config.yaml
rope_fraction: 1.0
qk_norm: false
init_std_down: 0.01
optimizer: "muon_variant"
grad_clip: 1.0
Below are experts of layer 6 (counted from 0) of a mixture-of-experts language model. Rows are named router (the router's row for the expert), gate (a neuron's input weights, with its number), up (a neuron's input weights, with its number), down (a neuron's output weights, with its number) and show model dimensions 0-95. Each number is 500 + 40 x the weight over its row's rms, rounded and kept within 0 to 999. Numbers have three digits each.
Before each expert's rows: "mostly gets" lists some tokens that are sent to it at least half of the time. This comes from a sample of Wikipedia text that the model never trained on.

# expert 108
mostly gets: "Eur", "Belgium ", "BBC ", "sidi", "Australia ", "Europe"
router:458460542462461462489544460542458529549462496540541529544534456463543450453539460455535454534553455455528546534522453542541533526542544457470460457487552459534468543466457542467541465540457537464468453460462510451542453543542542550455456536458460455546537456457450546479474535552454538457
gate0:475531501481498531558535476494502513524518426557551533556539514501512506476453518509458478442547486464497469511474454558484483467512486456403434491489467464509479519476419585514475513531588477446484476440540630496489536526488517547529531480505482540482543457438514546444523567571518540465
up0:489540529398445449526551507443522498500516515487533621468473516455504526491539542465510488526476507501526441542490531475508524420486475486505535461479529444510548478435542527573482504497486463477441596517447496478515501508457475499438485610484529520513432523487495470462555509511467491608
down0:461430508370451569607455466482523444568554566496493485527500503471510476425473483410456496440536483481464522528496519467553482496587467568529479534500475518535523488473492508486509490483483511454532577473506453545529531500480549513470448486446431504502497521540552470524512551501522511484
gate1:492488532497512548532541484495459516543469467529620533521484468467511529559546471522473440576487433477535536575501478505534535513520547533515411443424502495557508465464520627401492457533444503533476474489522481486488505537488535539480510459535427519520536479503501559462497538495451485498
up1:559515496545494475414510474486467509428442536497626561494501449506483483464519484479441431565573502515544490560528472501501493585503427523500469510482468517502536441531490584448526496506509474535578511534461595498509502511433442484480518512476488518478526538509547450472484446491446505469
down1:514508440563508545524476460551506488459494482501443465510507564497485520474512531482526516536507441532440470541562483497489468473452449538519413463488515457462460353586443491455480510589488453459476482570520535481494516515492481491438462516502505586437545478512516479564538520505532460480
gate2:507572575497509536480481454530493437523419433487499479590478481547507482503560504527577477507555461530453500503482501523515572489502470544489403464474467498519517565470461520464527475483435582455381463536480560491507503572523549535475436508490516517530521468502505498511580517512476490489
up2:502443461490501481539470536521460516500524518550474504508458475509528551455459480516539461528540527519450516451406505524535471550435448451559498442483493507517576557529494477450571429517639540497490492525540517538512488519478478482508578437456451488493559404492470512489490527502513505426
down2:470463479525388536491557500492496510468561520467540592527543479535496504522532533557493497544535455464547528493514528466411576539520454535499515558499451541579538548569542442501479500513503402490472485491488494468475434504540451535479500469482528531560492542484449465460547519569444501518
gate3:498414445544444473514517573521458514494448420517479546512443516549605491470537510594497485486533500484597511528444475569493476467458499496474531474553537520444482550481446464502470517518515564446558490470501566450539520501527554517490517568484506572521480465494448479518468509515458462517
up3:394557632515500426499501475548478509508446496516514471533543510476489493499519458512485528478511509446501522467473515562528519450434501508558389476460529524520520496451562534476455487454567467495487522512507484576440515548462481482440531527517504553471601529498502484475488549475434490462
down3:505504463479568475462528447475430508473542464460550533436562467455522421454496431392500509517455447483487480403515535490477496490587546480499469510525500562506526521503490482511507541554493425387504516518512498524520571549408491495468521499503465507480530518482489574484532484504526480463
gate4:518458485470490513436498546533513442500499438475507521482497444528553526495528524502525518479547428480540501484517440564497487506545489540505460478461449522522514537496508504484452441507414523452475508493492501479582457536633507525544479558512466446425531424504418518494434486482388505524
up4:471546443515503493442532528505544501440472490505541598431562567427583560490490485496516505515491537518595464505445530574491470531487447488481599546531493538453434488455509482523481473455457524492519496453517484487528505475549513489570549496518495425424466492527450487523543469517554508479
down4:516522473446490426495501527507501493469561515556503524435493507528489543552492530474448470432546449505490448516479489478464469491543530493559460523493514537539519520514545510594554514390476557453480439492463479519567533485489511494470531431514407573462523497471450556524439469473486465402
gate5:468449538551528477444524480531505581507419460486588448469566468526484507451516484465538484595464486535474537478533456503549556562421558475515452453501553531460510498477447533478517487514566457401552503469478523476513456553493597451473473519467485509536517488483541474538523503509498517485
up5:505496423487461517562541507518537471504515556511575478496594473481551476570481541562514504403529513431556481521465513459476519461472436515473469511369444510503483501400491508538532423500527501467504533498504490495532513483500543470560479494482484483476504489487524518514430495492562437422
down5:489559459424482480535460469560466451446523351447461534515509579485492522522508490453477495455482423452487506531510538513491460447519514512481470503433505507468463545554465423505499485516458462520507502439486486545525578535493522482494544552491485478515505528631445467548489486515491517499
gate6:425427505554479542496526446499475496587511374497535455444512451527597559440551489467427451523496455511517507461514451467535514535480562447511496484530483509501514564506515494489495534437413504460537453472507466460489538532468456559472522475460554518487494531448469489539502536518522523537
up6:536502420456515487475495455451517460446490511490526473483456485522496500476459493489496461535478468498464593370438498442533514549519513527528539581458496532411501511512449474495490457534487483505530539495551509485611507480477541550479465493548527533501574483513476504458545563535559405493
down6:544515568578537467485493473499526479493499521456456516548517540547498469507536549467502471461515530465525446513530461512491486492458512548462495482503491420565534561551489484446490505443574535603492463580472448482500456587509497486486559499393520447489554500430456449524569486489460519506
gate7:503468577536464536532558455454482526520503503492487579456504425527548465508522486464459459515552467446518509568526480448525560548517482511470428523500484453531460526516443512479473512475497501578515396464392516525573520532530481450440532490496433494596523506464532534543521510471521528511
up7:504504516532421508430493484506501490516485589524481552475540493462542510443568483532497538557482491476556460545456508502462514532420413506567483527473460535580427509532549487511465467452455506477509480459470500558449535439420569467455513535504435475537568495444509477532519481476454461474
down7:460431551482424494506611529461585475556582560474529511477548533531455454535516542574505516487526559476481492503541579574458503480487503472486494549502458470419535491468451488546494491517493531445485492512518528463495540480491410456464512410480503562512491541522522506454525491535486530522
gate8:470490498499477446472487522554509516526429407548471478509499524479514531472498465487457512574458467515532493485567449538509438456572491479444432513476521481491474468496476521424566455487382518528468540502496603502544506482545449539458524536453499531515481469527518545468401491526464467442
up8:539483487511492485540538474499464474568465561495545503500444478495485424534515455509551488430595432486510535525442513468476527541453510484542571471510464522537542558469585487521577514463559408422532440529493576524467529502463505453554488455503463514499526521476516515450440516455479541498
down8:516503505562524519499515537504483573528533564520476478464485480537497511511439533534507475492420499508438466425504548495534525584483505558495573524472529486523491513460519397440532547467550498474434491531552540548456479512494458526532480484450505500518445560468616495498496513533533525618
gate9:512437509470508497498550492465477571488423413478472547534543409545480523476517495515503436538560458439469484500502463531522586520497569496540507513473500562446420477511464490526518523507509522523523515532478419497587503490552510483427528550502434559520481473483485597471458539523456517513
up9:553551418490542550504491474452462483529513490539533464463507590535548498478480531490491475517503527434573433494521548484508459395444503426592506516546482527490384523509493459520557545449548492506473520583523486477526509507487510491479475482518446485536544468438501502491535440540501459457
down9:545561440422520500529526537460543461469497523484440498481503555478474531509545468507470516505514521562457610585500534501417529511506615483471501520487518536492512490565560486507481493497469588483528523522477517468476509539471559530497479477511613477428510571498485485561525486531555524518
gate10:503388577485478483463514525489481478466526507602494453441486538511553483515460490504448423491577566464478550494478556474511541557481468476521490533529446550494476515527424501491525484500534500541427507439474484471483464488593511520403461485519528459530566557500473533481505521504487455439
up10:520457477541513443518487542489487545525482488534543517453460494616499464564498470499520491554496510463522525524407509554498476555518455485668557494490469520471538536531502540453547481559520445496433534483497518531529512464504526456456518470535448455507468522457495515397517515484494473531
down10:539506566429557471491474592474569607529499450536473530568560497512469502506482537504537525503603534552513506515526527473493515459506481462490443535503573567473498494468547488470491543449556522543457420482456547508489448516549447485443543497558468462476480495460492535512445506480465537517
gate11:501491516477483430533538449505465489475462574474435529530455525503528424448481441493468461457532467548589438514465542463522480545541500509502525458530530488514561506494466540387497484532610548404457530470428499460523508501548489522573530514500482459512535429473476502534500509522532498501
up11:399554523462440495517504477475476511391513479477458491374517482464533526507481446503472500581504490528549532573530553495509529515451531487526508497524431473475563512445461509467565491449511470507472490574473504502486496535496541483511509509545491510615503562490506550459502484443582494498
down11:526557509434567506486476496413500457460481525546453499483549597571471494563545440543550494384530434506474491487454495532526485561486514517512547500483511483503549444472556464555482491570539530429470523437490545507466490531527510469472482482490483518515496524571492477444492450566521453534
gate12:512488441477472558535489439466437511506530488515559507476507457487487432477526502442556549477571477532509539507551467477513512481566487533486477542504509450496458489488468570566515488511524649470493493463520464458529430477516529503449445506544498542485549378495434501477468496510430509538
up12:404477441575500460548470476509535502530540520527518568419454518473531493478561492511466515496474476447448513486559502522548436415511524461460514497547543519417552501550503482518514479491519407493529480501497567466479574548504533479493484525452517553527508567503417568487536530553469495465
down12:571415506555499457543475466491497485510538487414549478368504452514484548540501505448503465460556485538542468510489461506511495512528529569591451437533457426549543545456514490570546491520491530491479528513601495456564483487508545478472500523499459462480521508530494500457445478491500527538
gate13:443525552489489434519563437487479592484581472506568521520493486479526490483516510507475453593521476492494557549405527534536532458513520478506482538450510457510490474495527514493469453487431507408433457519475502501484435481461552467426495449450489461494524502421483489488546549509492491405
up13:550536460465469513502482538520483423524448505485518455513514488530500491527544491472526507460537456469447573473534528563542504490527502447487473459516503565503482518587522579455483461508532495618525575505513533433490548468558499555553505583518496562534432494557490510544470541561448451519
down13:492469463444499427492483545461541462469502395450521447419509473455514549478447483511474486475471511525505461521559540559515526549484465522506504460534472506505490561526559486443445526504465516535473499503497529472399483422504487492568453489471417483515571567539481475530554541533464519415
gate14:505411502490445458530508529583489486535469451530478566502578443478510483480491427470494522494476517478425456525480496544485512537590505458499527486531514495515465454473426511533441500509463605501485480505422490465487511571482467524500431478466478443523458522589440535565465463534543496530
up14:457489546552544533492496565470504483481501416523515510529508503510525507527539511430534485457460492531429476489579467524531531479558544515507458441460467506410407522480561470520559569518483400495562505477514538495552555496542502533474530557466478587482445508518457479490573515449473496493
down14:468492502532484510445502507482499596491532542501533483545542427506490518547428540574451504545530403521550478463441485507521490446461446479499486469517485526519530570484451541504502420540476498522413529493526530501493484558537591525483556527535459474537513466536491476492448539463439398482
gate15:498433613544486496466490540487495588422495535526501540536526536430497452466549495511512473482504475544517520553536496534573484560484501476475448498474507497483444425420486541497481473455475523487486427481529518422490480478516438473469527466522547499482498501519444476369462498511430542495
up15:562516470490486484512479502501514519480497492526564564512462481482516571479475588490468533519538489547439478444576509471506452531502568442489540480450476468451522524536527493461432569564490464461470529432517529509494429486452545461526484494450458478546353460457437526556488508502486510514
down15:494393503489536477493515454381500522453501522484454469478488513444478536519487593499473510489536492541473475499509428521484526461481516516480432572451467453506460481504535518516434586502487553515429458535597467428499442458530512564503443461534506520506438508495502455495491558488548466498
gate16:407452463497463537456464483527499478533448550596575493513472503507512480453502444521470457515501506460522490494452441495551504511486499492552481408535475500561490576478408476536530500539402468568456445485484547476509455517527544610475517493490480465507565509448492537479509518505497549511
up16:549457440477482478457495481515551483480551486517371558594530469495485469495533550434495412506469512515464531509518501469420452450462510509488527533469494487491504439512554496503526487541478605474499465537489512441502443516467481460537499524431428556455542466499576541443533481512511489519
down16:514504534495430493493527532479508448356455473473550465548526459422508452451503539465512492560451500501459484477480514539471481509535539552480532505551497540519503583556559519480448518532517553433511519534456463525521452503522467545500559545502527504561522529434455580555479494496445490561
gate17:547498524480505499444543531552509453506479532556456479594525481504535487506537452483582494588566438484603463464456488501542550557508506490565526512461530458553401562527538496487509406475536563510542500484504526506508465538486498489480474532527487511520497483474504462616503495514468490464
up17:476511517508516510464422505469485475521529511546517529518530396476544523489502469500537564506534507541549553549481510534535540562465448549528510488510466500580359526453505438494481435533535512586510561529495577517523490464504472569525498537519494535509449524543525550562501580485522513528
down17:408476528474471551434540474453461490554470463479469435492511529486518525439507451525454503552455505521515534460511435533516539565524480445579427432497567434494451501562518550554533520541422458474518493519503533426451484504523475514525506452506478550533507540497498537569453504544507447460
gate18:480522440442456516475499493601481532534464487496522549523479516490501495510467556533543446527528516437500570425483489570485497561467404403472543478479441511509447513519529562531548482533409551517465520480531474475535503534574557500505520473480533516556548488517476505545486504485553539576
up18:508416482478516584392523524467511518485520610504425471510567525557530535465510545492531540517516509468506468509540541492494507588549495471472503507383501482523534492460505494569494532497488459487507486396524476462480473508557412462496469496521549537514521523542465486454504555477535483534
down18:399524538532446486417484497468450467486553525489540437462527538413520459461479494526555462560504504484449461523394540450538508479473456494486544509471523526588493471504443522452489484523519502499524546450463462504534413512500480567539528543442532449507506463548541507525512434543497479465
gate19:530448499504444468444496490547492551522536486515430491622523530531452493453533465502514549446539451476410523502548507507531552526585535457576485468466528443554498518437533480467553476528426541480503521433454517474520497535514573560487494522486477525476491503473451515451452502492494558435
up19:529518520515450475510501586557498540549396471494460595434578478539508557473561519523433465500507446493411483512464498502448486422519478479527491517543517537426472524518534480454439510473538536485479556471522530488523519506463468389517480521543471561541464517458486490523543512541520494508
down19:553469536472502476569471562460496536485437517497425462559486569502439485480518536502604474499610444614560468522532508438465568493467454475538501442427469524549461483528479524492479540517490504539485526519463493428518558487479485492505501460507547495511495469465520497446450535515500509457
gate20:531456440476463525531627429568462536489475542478574489589495458535535469416493492467479445535551498457492487470480498554506503455532561488508549417490563496469512531501488482502523474504475556477529513500487578482579455508577483522443469482488445470480541486512517505473483541534438467505
up20:482492538459560541414525500468568493463524556448456535523483454558464490386451513494558495456519511428500514507422478563477549474507540493497517541450492530431583453497439448533478572476528496552558506511491522503571525565497480467519549469483470518534511533477557478533465489506522449511
down20:555545555507487456497577512490488508505502582504586515520443498523504430518588587442509450476511533538459533500441540479478451531539507509450424455450532498515518528543522534496463481568521502503539482538487546434462475423515493492484439528484541504551573447456517519585487508469509527452
gate21:441514559481489458500506402523493516532536521552473493521463486506468471498399507493518543514473463479501480504487502554486494496490498503508502429491526446541409502490449598512573458486481526508443444424535576479514471552517431471457512503511457405461480440455467549429483548539465517468
up21:419550598469423519489496501508500544493412508502480447513517492493475522428465475488498571494478556443551493513552470505530540538451521478491514491557478550582515475505534530463559512463470546471567502459499434542547527495495494508489403467533539482573466491480513526469390474461527530486
down21:516539462471506519495599518521457474499537554425466462513548497478534495529496477512430522510486461458495585505561466456522492519519439551480488538520417465484591510441532464474489448413528585529492519513425522509420521425485509476434436517465517495459469497559473505490495499528456455492
gate22:583518390522479515527539479445487508501492494481531487564568416514524466496467465492547501600534427504518475509405535536509487533561485504497450524462509473453524565523489494446550499527509514524442469471400500513483448472532519563498535484514525507507482467429478500592484496557489541534
up22:510529489448425486463485477461479431506534523521574552556423517501536534499522479541518444509541517521553410491563520490433513499506460510499463550419487505520457482517526519511502523441581448559555448433536510481579481528519505543494563447464491555448512544525506438514538549452554491508
down22:550462581529451542475532534507481447454519510507573486448537484485514507464554547531426458510525534522552523483425494507516540452536513510517478516424515466556476525616448467440502449570556501485467546528564511534465548509542474522534524468531495521430534529507502524485497504606503454541
gate23:487604474568468530549544436556488495464503488528520556525457447459499467442441475534548463519561455503483498500564419486482443500498540467547473559557518498526486548552443576435488450537458579498513484521525510439488544491510552517482479532475535449493542473447493516526544522496426541512
up23:587504483507495465564537500540504430461512433547481476481440509444481489476550481470517501504548468497542509522403523473456601552597458469500533526536458458511442497476466502448527580490565505479486494527577429436498512487469464472518457506491523514553482517465587513455477468524513493546
down23:508469502513471508500449477526489488517506386478481514525490494494469506531454524511437404509461556456538468434536505476550531490534560555463531529458493475559497493451492546436491517507549492473506423536513473476475530526440495487582502530419579517543569526501500521523465391503459443434
gate24:532487569439457414552568514500454513530486446485510493520472559433523500467515468518524524533499481521535442494521503510536454389525506485528526416501527486524485481497439502491595502495480546424498516555472523424493514551499504554560463486463513558491501427557497524547488556593501540477
up24:471493469625555556451537518524531559506536501518485478469500473482494523481568410512433471461507525520492534517429428506493549447458535490520512522514549514475514504519493433473455412413426538476528499555471513474524476470457532507508528501439449445461421543524507442448514490498542500476
down24:492504548570396521563462559529510548515485545539432437484485516557517546537445466526508502454463487509505535541595478485511467520427530491512497471533464512488559514506424438480445549463513536525520484469554556499418487462552487521532511493535460525474501466522518406467451533492582481500
gate25:471518591520442469480496552615467541525513432485562476473512512494481427454541456497554486538522548495511540519555494539460539476525563522429509504520433485480500478449507471433488458468486531524406456519510419507501489522521481566506498606515535463548484518526444531480451533519542505492
up25:456508391501515490454511514462583470540516512529552569505460499477511451501529483485504452422448508482409529523589509473471560486519479488506497507401482454429515474534519546551478531492530450545459458502485583495481487508510489495505540427481460476501571489562532488527467453532483409510
down25:469521469459521525522577543524528449514509435464487527518428489452459530572470516448536474525467503580526518514534452519517506470522406545525459515524478511504491461494532570500563599503506522478534511471546568482486478424576551507500515579496505517503543502482582539511571487565527480438
gate26:464425526517505443538520501504490493489547498511452553513505477484522457458515486486428496579516446489508502428470478497488505500455472477544404470490494515435485507629438489509533463443460489492451479412505561464485439538518493517544487515454472445518537511484404607534473515512462501469
up26:516435456529502437532509559496502519455557480513425565531448541519487500505456534524419472528486484487449528500436488475461489588480505504527467451467473473515548549507496507515486482485424554561430493485443540476489442501473474516494562463452526566460573543559436516565472481469457421469
down26:531477447483418534588501547493507494496491467526539550475493524490510443454557543499552460556553529431466499482480502493499509518517536501479499569428478526492443520479443473563480496474542577532477462569520486515518395443547492444465499532580525469456521501438538572478496501593500479515
gate27:462458589515517512466536456514529507531561475531494542524565438516460513500551488464525495506483468460520474476374532479433549563493421469522474489512531467543482595477493539452540413551547502529447486518445485494526533476511518495543506476477460442472472526512488539487458516522448610481
up27:467505551539493541437528533531484512540442481476474438470530494586538502536496424563413497575495469466503511444494570506499472408466498447520513489534468488461441473528542515522469479487469503505493453504523552517584525545474459523449510428482481528459516559556583535465496506516465490592
down27:504515548466463497524507487484549517553492499556474537507537519466582520495486489450551510539483494532474448494553539558432519508490547526497498480399524545530535475465533506441494515507435459441592540459510563490505565544530457515498646502461520474506496500473389496497466542511490528465
gate28:499499590484470423573526483522438540493525544497518467537533437549497495488524470434503470565486450491516539475489456506565463570489491510532544507527515491492442566353466541508520489509564500509512480522459545521506485540467534485518490485537461488444485487506410557490516585492490459423
up28:444455575489496428508531519458421473518462550441464480491591529567446532475498515499509476578430495536570454549501475487501466541458438519501533519482539526476534428455503456543577496485488502539510529475509488468506525450502510563484479392514524518518500515504456516417553421517510491493
down28:516456507447555447488496543506516532537509525557526454424551488472546548533492518534481573456479574503485467471437451566401539531394468484532447476483509447545483482489512567426578546455506504485477512466463508519500473507530451477509541482512492519523492538470546533428482490544572458462
gate29:467531497481551541488480524523476600494544378489512469519509533478488474493496477462513393460447464506546614541473466474553433503509484482481474529506532480505480520512521501486454494474505531497436453442482385534552477544539476498485494512474510503478560464501458517549494530542538463398
up29:530547433493479560616490553459505534548486369504479454457536523483502476546465537441541528402509513465548493477552496476491464449502446462464552504476529449447519526502553514515457460500556457502578461511470466478455482438500510492554533522520467531519534482545476493443521509503502504433
down29:486545479470488499516419499493467528532463502498463487511444492510511484428479440541512511481498440387564539489492451572574438501580564563511454436454541422482517494521543492524512496475508536495600520466508574504493568471565501469484524529527494489513525492536457525477444452507451521451
gate30:495489552475497516422537483625554484522542503526500516557526534459544492397415494488496499529489464460528545430520488481576557561475479475546499455487531551544500487470536556462443499534442519473421460545507484482515477478515458484510530478520552519553616497474463485455522482510524512502
up30:471528475459482443526457510558561449542500595518525478484482467459490511554457491466488507491527483513498467495576543535506485432521469458538458513436550495522480553612499488470536451471549538501484468497537434463529447560467484505549419471568429482528436560494492566532537457456530503505
down30:490540445422510567530512394395518499548532498505545519552532502452530556521538472491453530426544523526510523550481493500485533504450520537503444488525478545479448472455414461488440540484523490528469444504466445433480459520512569516502535579488438489479485557539486513428475478506472531526
gate31:513503497538504520533560508554435488548468470505495541568570497505530493470516489522547488494583487486528564566556456462552526536518486492467450409545494495454443519574505518479498492449490507562520524414460440485484443484544565464417413538529475485493540537530424493462543516469517521492
up31:487444503481515424412459500522526490529529559405531490542548493500431497479467399503545479552493487538475461528441494511456560563534469508521487456420504507499567488534510538423501502501467527450448431530498429488510518443528441539543513500438547497461473517570545491460529518495477482536
down31:452597529513510551470450509525507417531525489484466484446510480514519537532469509501503521480483500511441525502560498435461426508530483487512463504517448539556476509594503440559532479485569425413496440509489464456573522509565525417476500511513496552572428477469494546516527549470458509469
gate32:399519435418508436481553472522455426460514551529538491521491540563530521508503473482542476550537484494533486578484495512494558549522555507439478485461544517570471460418470470519600418471489510522495512498550512481557503549511535508455452460490447532533464452530512457458520451493474530482
up32:457548509499511496523565542443486540539480531489554469525472489490417468505496509526508451484483491490601492561582481435497484386522604598433429436522468509540445539573492529488504495472475518506503516455498476478494524542524463468473484548459540550479526480488511495421540523493490495480
down32:484534500460472473548468462585535502510515482500515459539525562524504478497508471510472428534480485490503451474473466473496460548546522449588510490521405503489411465479595518412513467482495555531522553442523463473483507496555463524479496596498459526385480490462501503511506514412499552506
gate33:472473478465452458527542516519541439439431490458532521584492482532463507482508527442499447500522463443518525570483532488533578517506504513503480497532521512534585524512382554538460552455494524446515492448506453471555471503489447537510454447474531471497518494447465475447449622471491539499
up33:517493537515514484578509476486461494578470571506513595586529542507505515520501437456488524516520545539580542497515476465532468489544471529470530597476480474446555458495452488561493560569469480506483464522505537474455512501492527566507520484565484486550497467509545579472545576453555490571
down33:522473469493463504489528516538557434469525536526490521517497506561483519447476513481538544585477521512463548489525572505520480474557545604390478510503402502478510486482468488523518460545493544472515571456458464474479546527545539532453461473429536498536391457552496529487472438463478528531
gate34:491455569501552389526499504490497447520528441483477493587533477501484497448556477528505550498521534500483519506489425483453586491536460435506462504483526466521496494479503532550516499584482491533490455554452467482513478498498448494479419584454558499617517510426481474518436473534525503548
up34:499467499509505436396500485487556471557514580488535514519548470530521466515515597466452500446457489470533488448502491472501578565532493463540491502529458514438460531475520535495437524529502553481482519550499578518538502458473534519568499440485599505571461565476512513555550503500534429469
down34:534468488537439577532483478450502559466515518590417496526511572515493500518506526532515485374523450557515463469541538529440515484480527510530453589520495489512487506513448451562507579473408461478470494533491472477530513479550488474513527462485479501475516448526530439532574434486550510467
gate35:495434508490457463466485501488519465499496475543506508394487515466510472468471496440495477520545455434608614509532518512514540526510465453520488473450568457488453622537525586507492571545516519547524492411487535504492563500489505538492463508475462486518525531486436513479533533558484511516
up35:569451483540429549433541490467508497505538500525530463414503484535483508468461493533446512515472454447490579548461460484463503468492484506608493473464510512564466592568472524475538600543554501563445501437512499520569498492468506517484528469484462510447544552488507494538495464490465530563
down35:502605512456486441551538445565539563524443484442473509545504536515539565498514488490517519481539458508556556476537467568566545536523501499494473464457526480517513573514515483496510489501485435547468496474442540520546582516546443504394475503527515571508483435445490515508560489539459540535
gate36:458486524468539489514543518509549499491478514540559445514518518445450474483475487527514532495559470510498532596565500521480600557531469505427437562491482516561460510426435548522572548516462505509507546493485521509541473454464573557468479494490494508575529543433432528479447513563457549501
up36:477482507463508440543486479451602522531453521568463540485494454497526522531539541469555484513521504525418522475412524581446554483493506517531519452487541523512427497515585476487502576497555535415508471486477519524473532548478530455523601479499531445511474565457475512486485485483478437557
down36:538490493547439520508481481485484450523564518471439536529487421457507486479475466452502490519489477446496539478485454562458555546585422546470558436529460512480539478439471589484540516441506542479537498573510464541500575489488464401464489516544555540468502493446469549534505508468484541551
gate37:479514486474428555446557470487515548597516410467541435465518480464509428458514527410471515446506498472530555492486529531529461547499455494429524521419485426435499588502509523494445438491463504506483466524470438447493565489476455553457504513467469449498510493473496490487477472527485553472
up37:524543495396488469468522478505553515452594504497504468507461492454525478457480514487501480507502485482451468487547566475411439489537491504522514474453541567570537561428532495467543513500491503482458527522516533483603482510554508552512455503555446510515517499512471542511649494537450506464
down37:484511546501517499468503484491404502493531527517512555474535502496495498561435535473608438503506495482542550471479482528498601485523561509408458530464571536500449442508552576586488590512518503485471464504499533549454482539510486531460529480481486507516537482514473498458489454594578510490
gate38:440469559467437454487589555570503492543415482530501447535537467457512448480482455433461483584549487419496473490563477510475432532507430512438513467506545514479455548468447537516518503541471471523390498530489489455482473490541509500462482502489528514530505508466497488490566520454462570495
up38:479492560517465498538436497515498424483469490479527514487530440499486477516475548547444535535512538506565572554536525485517470440520471512526498487451487490474529492512518562502446576453457543512508524492466509458486476517453522528441481477474462544602472581505525497427440563489540389407
down38:565476476468470506510572549465470517564454539454537503458547573471557480458511537518485473450545512561485495484555456519518453516522499474432532522524500467497493512520457547489537523521551453466474471499577458468542587447585487584530485478459443441557544533542481483450504535552467462556
gate39:520494512482438505525512513494450477556518452497502525534488491415555504498466547498460494564447497466473589524461547509510537447584461497488480455466499462457469520520476492548500451552557487482447456455496518410498438520502518515437429519458494382484602499436515432509488534527487494493
up39:484542531479581533465446514520553474520633553460469561525546509519510520492539451409499497498467534478458510545568427483495496546525511487566504510524451503489498570490518500505544474528505599481507473440474568448506522496519538498479454504470433532508512418522540478470432483512500440542
down39:472509476547506502503512448534487498494469554423465525456534486522455539451565461484448460494525448489544398480496511451493582518529525626444502473519425521481532502569505464510468483467505562500535425428565527484455511501475499467469553509479494571545511552528490557558483473492451474490
gate40:594481516511505516509507467530407565490491487495485430557548451451494496452607464444527387542527446480456515465447517529513504459484539421478501513546513485485496503471541522530458478500465537527486488509446441484547494493496476484511488622515436483441530474473552502528533531483520532454
up40:560489499512477517455454495514432575457531410506509453468507558473476518515515463482569508535509476552484465507473452529567459559554532499442518483598484501422523432476497581513484571488469523519543533474519556484507512470518553481509539601567416520499549505520486455473526533476474502488
down40:537519466512471457476463569496457490567461498545525507460526473489501492537491525606513548508459571492508491542520457464510412557521465523512475553479484430481488529559449554494465512509391481561506469542507469550485452472529530489518421466556510518448486546535506413588492468550470511488
gate41:462510526497492508505544496524535517552477499496525523532539473549519466512563428495458469522500440511589501521636527493507531609468505503477437495592546469521483462502519590521500507474500574494495467509484490462462560516462526487431478486478403498482534504513458483485462595540460510483
up41:434559458483516457524448472479442545495489427485484452431516534490535536444567415511517467452472543457460522475519472490523505591479495488550496503389445509555488536499461514480523458515449450502523467529500510492516551520495507415470497405495491525559418439479486524554548489508493481539
down41:479537433483504528464567471459431504535485500426481426491499568480514497506483513509488473572480496487537542470410390484494525460477513512498469522557480520460479434532522407540513536532516519404572461463514561483558515481491436491520476562496518493478479499450435463501515526486544424533
gate42:447402523478501472446461485538500535516453512513463549564490485587507495468486525445518440511522480492525516497476515517460530497552517483482427510460595492533490510482492506454476557511511497476469504427504357476548434494534454518504504530495478508585498469543453481434513580510492521416
up42:506499511481509478494523524469486469502532497456479566412530554498476515570480481486512500500510496585492529466518463475543509504463490488521470482523506418472452577612457550556540524592547478483502496514433648516499465428531463463470484552482466490479542498487555479551523472515491549535
down42:410557483512442550496495472500524499460500481549452529548507512448458531472493439497496493449499425529466499545440558471478566484498470490516508574481556554441524469512498455553490485442484456464561538513444597430467528460546518474468547485540527531525387497468567486541506504516515470522
gate43:487565479443451453437518465479495442533458516514481535507539529476535531481506534464477503512585509467482510539497552514496485420537481465527427517581519448415419513516440511501542520537519393543472529423496502436530536475513590510511497465474494508471487427457475550449516542519460532510
up43:567483501425494458531493419571454447468577513458529459485501499577476495529521509530492486452522429471480543471476523489443565453532471519507509527495456532509537527518449443459502470449452495519556434508498527411497496533474447539473497499464537543416382494498505515473483516516448427491
down43:490524442403468486480488490518515526508456477503533558454491514564653498460458491510476473531457488528474498461467463581539551553491468456516509500453496562528500465520535458564500549510547483470524495520561453490437456562427473471479455527466506424483499524468536521516455458541556523457
gate44:482530526476410538507476435508468476526493473516482516512525504452499452473510450429481532500497486443539508463504435462522468534460526534530466424511518564512495513441519481453600491511493492567512449459491515512449443576581532473499476523501487481557617416497437518434445510507546519473
up44:537508484484451537482486501509518565476506438442515543501507481389496513476453497493622549402538493480502475525481494563492475504525497538465555537531499521469599520564475534466518482483456514515457482486529559509556521485495542484516486540506459548432572431562459467528456425507514537461
down44:506483405467524502577526516438515579513581485500486497527440553516561555541432522489515542473461551555507519485459489490561494520533508512460491462542527476501600536488496454549404531558491468468509428490481511548452456480515437493488504572537515566575536488554503495527483505478488495463
gate45:522485483492473457439522390514469530501516482495508613451493541486491497476487471448576477456539494486430510507521514482507562510504512526458511431496489561557468472482554560492520432615513509476428432504489570507509560502486532515572455480444499480574469498470433539492491530491461516496
up45:524441462482471515508464522520424449497506483512499539524526526474494481528487505531525468546492515465517494559502466518499536509509435546644459516509490509446460468554448577524425492495538490488541475441548528477442525562507500505487438544527537490380561486493497481420537529481468471412
down45:534490429491472465463511472550465445491507516475500487460478518458431511554445495558441536468446547540490567518505433469501493533468502550575496594505527526543508500486433499537511433482433462484455504542504498542520501450503513531489421545501521603498537528473600570508469547492533509550
gate46:514538565504436464452549477457430499462498537500499490462547509475485493432484456434507525532466430488525584556559456524543496480480549495428510436502517494505422488492498553437572489551553467483483461520456478526517472468534518477458513540485487438509531574489510546490598457511459579538
up46:558517423478548499453495512460525500546628469499471466476497527481518455606497502545505507453461562540407449519477514483565429552499565434462454521494565503511516541462476480456417517521503511498485437508516429534522546495516490566492509470473520479512467475473462479478569487480487455502
down46:462577482487522552499477511488454478532497457562583474501474497458459508441561463505462474552543526470492472525491430528473553422543545512456494526558441491474517532489463462575486441472545484425472522446522462509479443479531599553513487537520545437551477504458530531543573448515528475502